From a checkpoint of a small mixture-of-experts model trained on Wikipedia.
Experts: 40 experts in each of 12 layers, 64 SwiGLU neurons an expert, a softmax router.
Training: a variant of Adam for the experts, 318M tokens, 9702 steps.
Below are experts of layer 6 (counted from 0) of a mixture-of-experts language model. Rows are named router (the router's row for the expert), gate (a neuron's input weights, with its number), up (a neuron's input weights, with its number) and show model dimensions 0-63. Each number is 500 + 25 x the weight over its row's rms, rounded and kept within 0 to 999. Numbers have three digits each.
Before each expert's rows: "mostly gets" lists some tokens that are sent to it at least half of the time. This comes from a sample of Wikipedia text that the model never trained on.

# expert 1
mostly gets: "°", "′", " —", "%", " New", " w"
router:483455511529500488498551497506480525512491479508500520531483493537540509522480496475487503500486532472523469493531532452500450488476535468524456494483467493522530480500513505521495438508521497
gate8:498510502499494479506516484535521513466505508510490521516485509506509506520544512503500482511501473495490493507496474493469511474491493479524493497511559524475493530536524506494484470448551519
up8:515500480487450455500548471551526490512491514516484477517486484502498483469511511452499528515503485500496471504502476518498507499494480504548497543502564509518499508501492540496540445482534533
gate9:559485506501481463484467478499498513490542503506501532513517537477513491536539482474477503471520520476469522472449473524536522452516473540497465504507522456502528449520534483500523472483554531
up9:452515484532524533489512531513522510507489484465518443476511461487476480482498516523463475469497509477512484475527507519483501495498491465481519523515501477503509552522464511501481515489478500
gate10:487510458531487489511506501497500535484467458472457475434508476503515470474528490553468468492517462516555537492487514535519493444474475525491478497535507502491513481520497511516462456484471485
up10:503474484502510506473540505502501474489485542486558476501473513516519536475493510503536556485507527497445494482498482473523531490529484467477512492517460506511503528564536553471495503500492522
gate11:471491492495492501439565469504511493508499462514480517463540490484536488504515492519516522426502473476523537514507497441505466488539498496487490484557528541535485534560510509514512469505523477
up11:470479521480507494525536515490508491501505517494508532456523516494549514523499504515528480468528481465489511520501517431502482475507486491511499515527531479506504504491481495514482518494506501
gate12:483516503489491483446504506521484544533502517491498483514469484487496476506493521511442503462472492451529496515507526527554489510522534517502512498503479502497473499523475488512475462504506529
up12:501468479551484479507511523552539433513481502501480435485479555468461498556477493522470501513486500488476539483511496494572493522514537503556525527468515532485488532514485483520499564468469484
gate13:519515455488460528443509484497563540502517518460489479492538490476501541454512516536509486513521521500507473466487521508536495475506467467493486505505521480481549498524523569477471543476478501
up13:485498523487468480497524457494487480509461508482461529493473526482532472531539496488462467499488488501514496499514487514495471512505522501510514466474446499536486512494542469484496527494498511
gate14:489485488515446505450539479525470518496498516464506481480500505498517480481505513498488483543541507520490527486503465504542504466509514515530499516465464558521504478518524518521476502463511547
up14:491493504472445508501521500537491543514496541542495505463494489542463490504499500512501490510566520457490543490478506471494500497480490508518529502483497592497525525487490504572502515452510522

# expert 0
mostly gets: " be", " have", "ig", "ie", " had", " where"
router:532511500499483505504601496499501509486506462502505513505490484471475524459490516524505496500551460459505465485496565515545496477492523483481512483516531511490519461500534545442493499508488518
gate0:532499470507512473491470499449530486514505485529460499465515465494495488519521487514501523474484490503486473515495488479529496493597490514512527495497519416494509521510506496496488514486471503
up0:525494475478488496513455509456522479494505508519490486487482461541502508535474500477479525498467505494460512507524525497495495466500505506479509485505486473482529471476517501464450512470467507
gate1:525498519516528495541481490501490510512529442529513507512483494503500578478485538463506481542484487483486494484493506496485511490523517490489484479481507480453503498508481483485468457476509480
up1:499537522497458490530475476520512476478500519492485491528486486526471528515470535525520506498476485518521501500480489484492535517442522479544469504516572497493478478477475500429452483487472491
gate2:488514509508499495512511520498518512494527481522487487514499478470484543471535440521518526494456498503486479506464494488465524518508484522518502473482496487526574505492488513522480508503517496
up2:538531464497534488512487527456502474490509497491501443485484512544494490517538509443525514509502500509493524498517566486496479495509509518513484492481509506456487532496469520523475510490484475
gate3:523481492492503465481503491516482534483486496494473545515500497532497544502468502493459487487513486529549510476489508508506508504467527469479488495530525458504498479491504468494499531485547499
up3:539488490509480480485486528493510509460491500490519482447502495483507479482510552514485536525482494483494540531490465461507508469531510494464484456552481510465494501492522506472485488537457487
gate4:516489484492472484447452458498460526503509505487474479476514538456537504505518510509474492473484474462527479522485481492526543446517489505476476441551508516503546496507503475454485514479535512
up4:470499502488499476464497468466496555503502495518523482517477510520476461469493503496491487491529473478519527474509496517537520460530500491518528463482462519454503519481499478480494524500496469
gate5:541477502548511510424506478499468487528463490508506466519526537523530531538478526483466515544449485478490449466470532457472445499510502477540446548511522472499489508520500478508521462498497482
up5:514488436558458472491517537505481486525451451485459496508508549517517509513470464465509528505496536496506483531534536511525505533521467489509463495490520508479513521515521545492503496542451510
gate6:508439512513521522523507506542487513499507504483484545483515492454516484456492500511497520488527513500471449426527566508541513514498518542474504448505471507529533526513498522480531504499516486
up6:499507458504458527503517522498469543528486478444493508502516508488504506511496489509461499532504503515515472492494546482496509490504512544476512472512454510530556506501498523492496518469502497

# expert 38
mostly gets: "==", " season", "=", " them", " Award", "),"
router:452508513519481534509545505505530541481476401498492496514458496493500500473511524487505489512531545486512484510481487529494507489523505524498486498506492539536472506510494507515481488477508500
gate0:479527482490530470481498487481467505494525519523509414496496505545490500456501525484518514500507499488508494504471534507483473501519472517539464492508518480511474459528541489470484482538493506
up0:545478535519473485482505526511509515470490454528517536488511494506502481522513490523479530509501520519484493516521499496565492497473503475537510494487469503510500501533487461556459519498526531
gate1:504533489549481495516427506497495493522489491558498462488520499476507472502518521530456474521522531547480544493495452515536490483531480518482500475530546525515501470523532556519499471490520503
up1:492480498496490470502533538491479517472536480463495532505504540520449551497480486491508550510548514497508505501465515509497552521489515497481538477452496510507535508478497513498536514507505507
gate2:476442492489491499495486491537496545491508508477477540472495466514475486533528547555463496465509516515517471458543488521550503489531507491465471486524488488502467460516516470520519481522531514
up2:547507471523474516462511504496491493489485524481497479497492502538482530497488498522495492497488494542498473478507473517453512515495493491501485459513520498494535520509477498469467504483526528
gate3:505477497501502500516488477509545474500500543496501450451540501464498483497493467516483563463510516489508495525539474460506507495492513492507497505488509512486561471527503516515494522484532499
up3:462472518485530501512495475519489526513514537459526484530498497469528502497469488515489453489490484491467471500487489438482490484504499508535489490527503504538500475490449538528500443516509522
gate4:504528536530530490451478507517482507515522529449519450440508462472502510527509490539477431527522522542557530487482487516502511536521503507515466503454467529497509518516520501450497519491543537
up4:504534480487490524518467532520474515532540509519476549509495471504535501522510523525453477518480499511521532542477498516496439504476505502503476504472486508517472527475508483456507464513510495
gate5:473484507531463520524513443461500509543490514514505464513542545499516502470501497491544507511476501451507433506514536504481459518490475438487478524571485447506458481487483549502487469502494478
up5:514547502492506446508521536476521488493520483511533489463509466463465455528452482497500495521546510554475490520527520497494527477494538546495524475480572527467486535507506469497489524484456499
gate6:485456520543514508516535467480507481461496561471500547511483523489511475511503496540469504512509481501516493483577495447521500476518494525502486506465482534508487471516504427489495497487534517
up6:513497476549527497520528489484492516505484543452484462472469518493489492493476514510556523510494473470526515499525529492500507491469506526466493493486521452522510519501485496535461479487535468

# expert 21
mostly gets: " in", "ed", " s", " which", " during", "In"
router:483468513511521469435531485517518544499491474492491459478417491509466493473480471503475501405491507469503490503452529531498432492518517522543473504469480480528513497514497524507482515503504524
gate0:533516468525530530514446497477518465468492563490508439446529452490476507512500501526506519523505494491515516515496493511506502472500494469497497492483495541478512494553503520464487502508537457
up0:490502479476476538538479496499481476525492527492495418474521475467506483525502493542500472542496522477520489506493490492525467469498473475511502474486508494472507467515466498453501517520498525
gate1:475500480514482547528499493510487476471537515531474484483528525541485443494499527534510493483473523452501459510472469512503506486489519486475486503494473525514496503516540512512475506463523485
up1:507493484501519516529524514441487519508530475528535509496522528519528519466506462468550535530445488470471503549449489498493493562468522513549519529468509546513456553489494473549486507513472502
gate2:513517501474470510487480498500478478524521544523474521504533466463485520487519489483527506495514521490480496465530504528479484462512507528511505508487496517486507512490512567530481448497501488
up2:480500458460478538450510535505521483520551504480485456502457494555493456494472492459471506460477484468467449484506483510517497514509518530503516552483490444527507537476492537509493486496554499
gate3:529527469497551521471493540490496457516464510506485490453483488482485480509510510515458473482459483525499506547462485485557507511466453553493471541482513514557490456514540529529475510474511508
up3:510476534535503482508533474496521478502566513453532503529496489555471507502465528482495496522502484480510523476546481512490485446468504523492495494525498511430529514503452441496503557532461511
gate4:554517500503465489450478490524480502492508505472473492492509478468503465481513506524458545458506528477470470472518494521538504465512472528496495509492478499488492513516497488523504488519490493
up4:490465492496511526520492511532498498524492525528521522508524470502501464490513514452520461502512446534497495497464508490513545518488508481486495544501528513495452507551492519498459487516493546
gate5:534510499518513537438488511494492549520505486460504518516456494493500507484520486517515489514480481481545486532506471510544480513489499513522470420490513470489581492497500472515481514483520494
up5:508509504471481518531500513490473480533508457503510479507495490446512491503472484514479512479508473527479548447501477527495461477511461503489469520465511527484519490513473490493466555506497486
gate6:502536528528523465504435452498479557497490469495493487481502497487494477502488474516492481470510491466512481503458492500493456486488541480540450500495522533545490469469502549493465498513524498
up6:510504519496509511534467499480474527505519468535468481509522540524482475457497478511509514531530513498538511471483494459519477481490507490527496508493530499530543513452494522478466518487495499

# expert 18
mostly gets: "°", " he", " War", " both", " long", " Kingdom"
router:462474493525500551506532490505519535511495485495481496506468488517457469491509501503518494516517489492497490511482560495487517493494519529550500506469494514488496478506505515527509476490510505
gate0:490499499514546527527525507499509533487484504470473517493508506562510498528503516486522493520522475463515437502507449478496517498489469545559503498494477500505435476496540515503500476507471496
up0:492534468529501519483458453552500477507498510470466525518523480452494478496503524521480472467511510503504522509501510512529507463545517452490479458502506530502531491509492495488485518482505528
gate1:489537478540478492457530479485548520499502514494517475478457496487513493498512438529479498493489495530494486515482505522506515501517463553523512469563516497512542501512463563504499497500502507
up1:508462487465526543516456493487483441485477543496472516505531503505480541478507525457498478486496502461529497480504499519495507465542516487500500513441498509501511502502506478519521506489512505
gate2:487518526517506532466475462519439471527467493486495518552492447502521518522477516483519473498476514550500505510463493513500528541456515453484473440507474504530535474509526444504529488449499480
up2:490516513557523491539509484513461456491483508518461464517542486508489540539470517489476466533504487499466496525486501465491513547503509499494524496496486519507528453539534469494527471496486495
gate3:502493487479492453485510509534487540495489536493495491514463471442507471541485472480543540494535567452512487499482455565488466472497462529575467505500507492526558491502496538538480509469518526
up3:541453476527496509503474516451494509500548511487513509501483480523504498541501503495494445482452480432472496523488510474499498518496507491486559513520500498480534516497510467454479520533482528
gate4:525497479484522512520505493494531501518530525517529507496498527493501503510497517518497500480539495444483448501550437539495485548474516530469471433499483516534520528514493475537477470519534505
up4:503450514496494468479475484486506515479473492495493485508495465496463488521472493482520491504528456488484539522514537477500461461520517477484506531540509465481508444496495512498524505452493495
gate5:491515500527501514505503528531485512522501492478482457473569445482480488488471509489487513507499481467496497483552496491552463467492537525433461510523470480483557496506552509517522524498508493
up5:496463538496493545508445485486494480443497486490506501504531536522506473466517529502474554507541479481516504521496496455482517502513548577466549485496565539504493531496493472472490474532511499
gate6:522489484524477527473503486534492490476542524458441491514471490503507509505530531467469477508535573537504490469557538559476506482488503530483485504478510472467473509541504497517503473465510503
up6:526494511480532545484510529508479468462512535500493518528459513471476507510496497513515503502482473503533452483502528480489494520482478465513524526475495494507513502524530498488501494484520499

# expert 28
mostly gets: " S", "==\n", " E", " ==\n", " early", "X"
router:556480526497492482498557482511445516513493583475492510474510495489438479525502521509495503531506517479501491477490467483506478486524526503480503490490514508484490533511503506485526474498492508
gate0:498440471467543486519510494453497558529476509474501527510477506483483499460485521483526478501483490496494475501453518545501483529491516489502451483523548505536545494488473515526488497490517527
up0:495534492510514483493561514498501475482494506461458500540506518472488477512496510511491523505491475515477496493489495490499523473574548544533474540487510517535486484549492484462522491513564517
gate1:500565522530464526511497511473495475509448541540511483518449537469525531483488480530541498526457487513470479484484478536482451486519509521501488444508498481517538500482511488510488469532502503
up1:513492501516445476526526497473536489492449547497505520467486480549517493499514461475485514541457522506518497455519478493537481501477489504463515454489511516516529486525475474459493483474494499
gate2:511504466478500501451515481487519516448456487527518520476489496482471543519483454497489520506497522519479457470521468491508473484502506533496572414480528505526530502478486479510518492489493503
up2:516541530517532473478517500489468479539540492519488527527490491489512506495469447504505511476525494539451434510481538494467473519503479520488528483473488529561486473449521495520488495507510466
gate3:500519466549456475484469506514521527503482540503487516490506454504505483513480503500476514534536520504524541455566480466510527445506501524502509480501517473519486448482492500479514497491511475
up3:532517507504552479471469505493506492505471485481437532498516528514505462519507504461481500514479517469513520450471488494526497455526526533513498492477494436515504513495505485513498501463518486
gate4:492488470562502495505452476513468508456439550521489476532504514465472441531513562526476510532512466491496496478504574548544546449475502533476546492474521529475472513490533516532482484511497468
up4:508499552559504482495526465522505471498465541499487473534466472528526494467544455498534499456537495508505498490502484451488490527536470491519488539499494521501448507515494508536551505518481519
gate5:495493500538475493494488466480450502490490469469509487470503505514540493521482488508466465530524496458537482490509453513527484467481500480462493500508485526531524491500538461518495460490547525
up5:505466531485527470514477507491542532534474513500473525519490532481465532516496463523498495530516501532550532499504516491526532502521530482541544548511477472580436473478484477504484515511506497
gate6:457516478522508555524506446559523528473495545452500506531510502499548495524489519504490492523512516476544478479476494509518525477572506534476485480524530509516497501530534503531521496511466500
up6:518492527496481527494465490550509517456492553488495518440479448471408462526492496524462544464509533539487474489493485504499495454476534502492481497520530535527516502525523526451526486464525487

# expert 19
mostly gets: " not", " are", " were", " out", " most", " became"
router:501409501510511506499535503514465501495491471488506504506515490538496457516557512530469501490511491481509494509467514479468502495519473509495511505498544498504494482514520468488482546495514501
gate0:530497506501501527519490478492494489510475529481487504518516522445499501523516474520476463520480552492522469497515483493517497506536461504476486491473493494497502493516473517491535445480518521
up0:490485513516541493534490506492492538521485514484485494498513514496500512539472506508553487500470461449507491487475506535502472474490541467490499522515526511484477506502497548481486508549512495
gate1:479462506517472496474500468562506524511489470478505473523536492538542487520528460499454531458506465490446541498512469516507496538454538494519520482509509502543475517488469471500559505517481505
up1:531528499516467482535456510507484515514517501472480508528479487469458523540459505508494496479551495469508499499508473471492508487521470537496510478499481478520482490503509500541483482520463512
gate2:493484467509509475454451465482535456523485473437492495518480477508491491503466455507471513555479502501498494480536515505457522512512481504460512473503522515560505514502508475515498482514499520
up2:488455512518540498497495508479551459478536477464532504465476500494497511494514479505493490524500528470480522529524497511502542508489502500461477505528450538559503541482491484472538514485453492
gate3:526462510505430490505523457511536472488500465485489512474534476539533503515485512508531479533479497536525493512519499512531482488490463533460471476500528493456491470534481480480502502469518510
up3:512509488483550535463499515513498497490531533496490487499541501500509534511535538470481528514470474546509539502484499467531506494493445482461524503451482510515517516494517479462497506536472468
gate4:499482501528486525492485517555466467500442515490528494457485507471506493484567475516443498466538503475508483510446524520502511467514512505486466472510515476481517498475479534549486502474481513
up4:515537443439544458506516501500497503468510465528496497525485483482510511516511495502499496482488502514482514499513479501475487514499483509513523494534541535510527468501518470448504494498510455
gate5:500502482500527474521484481505505504502452478513495491479545531510492487493506496502475496485489470464545495450493538511523570479470485509445493482476517520530472509507514474518464493500475565
up5:457518483451504507510539515472510517502527477489483523538475510492508471451511478495483496486478510426494478474497467473475509516531505510518481501464519500497491532514503499499485512493478498
gate6:511462475458496533479479486529481531533487472516450487466508499476465543491521472523500511498483525458490483483491499520481478474496489514510476483539494517514487525512534540475502443464513495
up6:465480498516494483510526510540501534537465496461500476511515481535491506504492459514516551468487455501499492471530544429461517470529521518514489483477498502500466518457530536545500517475480513

# expert 33
mostly gets: " de", "),", "\",", "===\n", " West", "==\n"
router:485448506505495514506456488517469548490500507505487531516515501543497506514491514515495491502512467522521495485553547520516534473508516482508477496467589534531447495499505477538445503496496498
gate0:510525489472523504481530529498537506473508530464496428527493492516532489509509542511514519478499452496542529521533508510536486489511470499530486485463498507473521483500474525441443473435502510
up0:486554500497490567530492508516488473528509494508524521543527480461504504510456485515488479494517492466507491526532509517475562516514496486494536530513455464521506488481500526504533500507460461
gate1:501498488503523505510517493511504503483504530493467533505474497445511478469452520516489490478519466490478542494545463487463512516492470465466509495471459526494485511532523520521504566497521494
up1:527467514517482518542474504524539474518490494522501458509494482507469575542523479496492517449536538513521496484504493502506503473515543519483466493495540461489449467490546502518491570509528501
gate2:494510484540501438502539490484497495473460523498465507494566528503471510483511460502485539487500496490505443492516485522477516488510458493510502499499510513521509465533473483495498497498492459
up2:504462507529509459560455529485501478494499520514505489534577545481487472478511463471513486546482480515524472523558461510535515511515453506482536495462528474495472472542483502522483506542465530
gate3:521516454529489463460459459465511498511484557501485462529495483515490513438492528495497523485520536466511481484547495525455508502491508531453506526498525496524488497502490520502501480487507544
up3:565476444488509483489510467534501496535497503518536521530496498506453518523475492488476487465473532545500519531494513465524502530477528489513469511495494510516498514486541510504562489435497499
gate4:520519511528527493515495541518580536459489460532515503439439529528484517500487507503514507528493474503499498478513473490514496478513515495509496490486534508538523481485502468496476473487511511
up4:474502475527507477498507500559449563515521497523481513478545507475488509530474505496494517479525481465503493479509470509493485489521445517520505495482466544495496510502524549474547549487503523
gate5:532497480516510513501523489506510508470512471549534514492523470512519518504509464551473476548495557495521547476494498495498480499533463520469504497536524498507496478491477470476497465502506512
up5:469494497538541543524514498549488490497503461528547532479479517452502513486499522553474504531488504528495505496486490534523526474518496517464485517483531479479498482507486525495550456486517533
gate6:518483507528476481537506482494493514473489501462489474482468524503485478490457498482435484505523515500567488442475511525520478513513519514513457453486462496503523484518560515537497525487497512
up6:522466497498446505506484481488489484524518496491559528517514491489470514516467486492522491477518478465537448515473528480504508495481491452506490458505535564529491481467503486518507483514508495

# expert 9
mostly gets: " St", " U", "′", "C", " up", " h"
router:510489506521496512526552476507427507509495478483496479541513495429466531537514485501495503472485430468498501497534451489505530481524482490469488508482550482508535515514499503497476505502511505
gate0:467473510502526511479504531480471527503526481486494543506512474479451458480482519516497413496516536474483472450506486590508451510538487536458493473520509528492522507512490524506507486529508489
up0:476487491478526470513502497480494519533533478499505519486494481507499542478494477555485434503476530483490497459531497537552462485534542499489517474504495541439477495546487486535532505509493509
gate1:522503475527545457499500486515518495494516536522498530484526514490485484547472463568489470524504475506517478515502477521558518472556485529453499502527510517527521499531519524485479495446533510
up1:514532535472520467523521529469503484510522511556541502535503552519493478530478465500511498525480470546454514516486497506499527508527504492505560533490538519528522522479475497473542497504496476
gate2:475489517555478542518467493521507477518470515474466490498494510495497545537495477488453483478483521448515500510480541517526437451492467528556474503510520549493538531499488495472486488504499532
up2:517479499510522565491507538497466508442502450510525464470525491503514470556529506493466507497483519491479531483518470505549561484499522511488511503490513474508481474495483490558483575516478520
gate3:556496487454500450500486515491467521509470504525517530467459493496518518517522469503506422480523489533478509495441526518473513489480464513519489495496472486506481474486498537515507465495495510
up3:511549465535498512513529507531480486468529453494526507486474497464489507498475527490474502542433520474485456485478488454499492515492511480454518470542525468496511516478502523498484520524517515
gate4:513491436439493523535468500489507513500504512507452477495507476516518511547489515498530510490514517464496490479486537489523503503535510466452496520480481471477491513533522567454526519476506489
up4:487478496518500530487561540515535483528504483494500532525495438529473498513497478476532526481484490501525487549548484505538501491552447503489488474512510542476499543524549560484493518485488510
gate5:519533473507467483519505478495532482487492510482497496496466479503493481506507524519463467481492489466541484483492519459515488509524496517451496479516514483543499497548519516499506560467524487
up5:516488519552547457533514521537496508488446483456482539519514543533500447490493456479496491471474527522481508521520536487500518507518495506512491511525525492516490453481520477469489533456560492
gate6:544468505483509493485477533497520447529517504480454483532475474493475494521524490513491466486517521538562479465513492545490491494520496461479454497508530489523490484493504461530522460554543487
up6:486471469490543497527462537445509460504491471436449477515524493480496497499539494500488486431499470521493464499501508532492509469533512480505490485520509532492494479475520475499561473530520489

# expert 25
mostly gets: "===", "on", " \"", "==", " d", " $"
router:534534489492466452490504500504534519491489475484495469529540495490554549515562526512487482466492511449503507488456430510511525500522510497476506490502562497524481485513500496510451481496502525
gate0:553511488515504493521497504502488529533494510540463511528537474459509460482530462541494467480518516481530507469450531505499495475522500584489497494467528468483513498540509498476490511493519510
up0:518584509441479483559484500454498477524496495527523485513460481498507424522506483477546512517512520511485518533487490500487508471507492520443494546479527525448522523509439527483468471541538496
gate1:474474431455474522501468501488520453467506523476494565472496476502476496558516493584494510495489510506499522460502495519520531486554461507488494481511464520505458475479503520531524471484465505
up1:528558460489501515519451500496471439468488539521473460487515483490502538494526471508518481487497470510488486554487479528497497524493544499533466516499496446539449484498533478489493503507498518
gate2:556522486480535449509515492513482496493496495501484520527504482496501519438437519515491510472522462517503514499517505509519526484487496533528462475548502497515485465515482505510475481468501492
up2:487503506551456488512504493544514522511490490471493476485517486492509501497476497470508481524497487513535453485487489498461488486501461493515493487511482505520552507480564517501490443487478513
gate3:470516490496513494495505539499483519464486493446488468497501462524547512438490487504490494545518514480532502504534542482468530516517491501460493502476486498516514507511541534526501464506492522
up3:459479476498534517447513521469506471520510441497531518525544468481488465525519545498503556502481489538508514543465525450475504486484464468526488535473489492503478500467476499504520485520523519
gate4:500473474496448460487489493517484525486495521502465467521498470483526451486501494531485510486497529469524502476486472524514475475510464494539475513502491489503497496470541517493441463463514501
up4:495463467531532588505503497522498501476511512454491513486482493516494500489515491479465436527508510466519516491543483544559491504520514507465493456494500490508565488502507476499504498480534535
gate5:532511482518457531474503501505516541488481483493493470481476450501519486527516447539460476596528511535478475465471537490516501464514502554548495507544481502516532515486505485470467499476494548
up5:486513545511499550472499483516475463552501507473452504495464510508517498482505547475463543419506502492478459508505514461493477474478509495477485440483520515468510482500514521474464470498489530
gate6:495459458468470462478522489501502504532500472486513515500509464488530469499496571568490483482514543474487480524505486512520567478524496476504523490523468506518515523502501516510486458442504497
up6:488507535490482487487531491519501532508521487514532497499479505509516477499532549484522540478465555492483530547496473498504522457469482499495485509513503528460471501537496542500465450475528496

# expert 10
mostly gets: " B", " on", " film", " On", "===\n\n", " work"
router:479454500508486505485498498510451533475493513496493468448525513529507522473443485513493496430507462476515505495486539487483505496526486509473479498474475551502447494517502512486475526497524512
gate0:500497483471509458464496519489485511530542472499530536507514507485479531487503514519441435485447519509517474433486499485490464503483498466521508487507489463504498488508522514507482451496483492
up0:480491508496495469516509463522530506511472518525492487509492508479501515537540479477537540488516484502497507521489487477565528526486539541460536507473501554458480518498465463509517542551509511
gate1:504477495494512535468497466537484506502489470498485502504474497448538469540531512525540462510483549464528524497497518501482527494515513508531496497478496479474504498510542496500526506522510539
up1:484553497523529459511560437479472495498519473466504498475508505520497507521484498512489488526504450490510512520525540480490581484492512506520502476495456443522580500431516499484558533518493510
gate2:484490511509475488472511468504464541515517515491514502495509485501478466486492515511487475494539517488489495496443469484532494475470448493534469525509474537499464479513516486520489504523491535
up2:484490483482460463486484489519517511491492496499480508516556516517516520546537526505481489530479513514472500488507421540520474519538470475556519499500505508514485517483541544516484473497480505
gate3:512491474566508486502543472504488506498525503489510520481516455506530513501478476516452534520533536483505489528534473524505503476519438478508517526524551543498473476501475494531470521463470481
up3:507494497493519486492517502526478467506528500541498518535457529498467532464489501497505487542508522520503529503464496506461501499506486497498542507534515518471537522478460465503486505541471442
gate4:568477499514483521465506464525493510457478495531498519489485472537499477536532491504534499470517512475513489543544485491528472482480485520523525499499496523537515478490495480497488491455514513
up4:507513503498482492490490468497552532544506495506471441500505546485528498524516479529481486517507512486487512508486537512530498454506506502511500515543504487484506487501521526506518497498510528
gate5:525464485485473506497536522519515533536500523466497510474527471504527499478489512487499499487479545485514485481511533507466513489518470466441507494536532550453522532502525538509498515485505511
up5:553510462493524514475523490521527516501495496469481506519484565549476466471491481534511509536508528526533498494475501500471523538491518461492548508476464493512490503497487478541505520502533489
gate6:492491484541493505442516499553505467477488498462506506501485449484493500531483494539501495483542519479527475458500502502522535495495476480542478485514495499534509488531519548537476511466553534
up6:522505453549504564520486469528480491545485484478467501526471445513491491528515494523501481516468456507491518522515517500518520470462507488481490490478511548502512465510500506489479511509543488

# expert 30
mostly gets: " time", "ics", " about", " Awards", "°N", " won"
router:482461500495491490497495479502531485495489506497494476485493502509479520508561485485499490482479493527498483497529529494515505483499504481469490497528514500461485498490500475511489553499499510
gate0:543498429513503495484510511508493521501494497498503512480500499471481473493494490452505469482500515529470502471503489466545504518511488490539478556503522484476504466493483500528502514471513526
up0:562553519493527496539498531502481486470503508526519497499511513471501540493510452432510499478472489531467515493506518492479472541487458478504535522506542482480494481455482510532499486524469466
gate1:533495457487537575524508491507484486508482573541497503472499492480496513476493511501458510446507510427510474500496493496524484462509462510456487528501523533487535518487478506479520522501497492
up1:451519532503460462541537526497503548442502472477502513507499554472516514514521519470467496507492458508525525488517498513525489528493477503482544478496470511511524484517539478536462511491533513
gate2:493458444485470470519451538510520465491527540502525466486536470497517450499479548498525536443498488479533456473471504527492530488510487485531472491498466493501465505522488531497482456472516514
up2:452449514477531463488496468481498513534512511445485459484461529489499493511514479499513489489541459479500481446459460529511503513532508487464490509478466508509525541526491509524538523504502567
gate3:458468509515507563477465459509484499512458522486509516489476529508501539520478506516504510478561499529515472506487512449511517467502508516513506496500498474492502519510510514519475503528457484
up3:522473503493423467522511524588521510500517503457459448487483451493458463486504482504479511514482508443519502447495481478475557476521514500490525543478492493544493493517475517517465470517533501
gate4:526484490491466522520499467507521483532486547480530523496514525463489496524498509495537499507493555475521497504533535498507488479494486554491475451541490523469502453524488492447514502520495474
up4:521464506494521508502474512513519495530492489468501526498512501523531534471466472538519499552535507487492483489532476506483505529491506502498470475526473517464489495514490528476469508500520498
gate5:479532481491480500501466501496502480452490532466495491449529527507523563466502515452515461480510512500472509525512524495478498499504488544549412501482468507495517516524553542544460520469505495
up5:486484523478491504496482482497497522516491485504477428551515549469508463528517532502472494522497519461527484484508499562490494512537494484552536495528510504510519503532514458495535505497471521
gate6:505465521489493511505484515547501468505473468504487477494486499520479484516506481500496484533477474508531538496437465537470525514492522538525504505490479467495484510534500503511476492485469495
up6:486512506482545457517509483494471518490513502501499536503526472479522525515496503478470504448513523483515507480549525477503493506542508499488476542494531491496515484447504445475497514515479472

# expert 12
mostly gets: " Al", "==\n\n", " before", " game", " used", " name"
router:503496520528485484520532497502515545503485435491500496475525479487501512469509518536503501531528509484521487503443429492505495464545487502521519513511502469491533494520496530445508520489507527
gate8:522523497510463488500529489540529499473508508499489487510493472515469510518483484522539546515509525521540513547480538469508529526461488503500511500502489482544507491517511508522446470489523468
up8:454540496520488520509515510508461487508489503536503493498523498494508517497499508505545521512542522503501544519459466457497539492417500528492516461543515522500527486513513476509456489522503515
gate9:505554504542518516491524486505535517466501530507493554487485482481501493511516539492524456519532502469497498482508506562498520466519506473488520524536536564481520486491516591511483500465472490
up9:491462519502485509514496484511498515508533484475518473476508525522510515525527449514509493490508542509490474480490467495487495527461504495510512470484529441537521474498520452468512488503512510
gate10:485507483510463472458479504473523492491507446439478489512489470512537509504502507506488471470530546519510495494530484523532514493516465454490458522466453487534486491469504479444507489509458528
up10:484513507463508488469496450534525494446524510498498477501483507509501504489511466469471532496469489515516499451507469482468500505509468480523476482483534515498451524532535505469507459483491513
gate11:516476522480528510500513497488448527469491490452476533526477514491505464530454502515481499511480460538477508471495535474508490538505500526559504486461499500541457483510487436485535492518515541
up11:519501483508543526493524496527495503506465505506516493515504529509547500487474496482506538531500413544522490523495555482487483543518469545519492506523487488476480478467514516484521500457507457
gate12:526531503506496501499503502519505443498511554486498505491505515503512517492503516525477502489555485486529492498522521453530447457528509472492471488506492482488485479505528575525528526482504494
up12:499505490503482516511482435567492496464451500465484496472515456527468495453506506513477466492487481543568467512522512506546534479492511509525466506497493474483502509494544494485511485451487521
gate13:509510505518479477466528489532475496510487540478488476483492491492532440456458500489495521483501458448507495477524491465491487500518505496505458502488542512476532499502532529531517498496555518
up13:527495501483515496507493499556502507497512445491531511511533518483507443554492468516485513493515519507484501480478486509518479498522522501496523510469537515498537503534472486495512521500478492
gate14:510537478537479490541503519522461524495472502475480437538540512496499505456538495511486464506522499493468494520510458444505491514505513551548486488491493478475486519518520506520463453487540502
up14:501476508485473479496499456464496544508515486541543530486487549484516481521559502550496515503471491507510537513540523508561523474487507528462484505498517497503477495517516487560499491521503499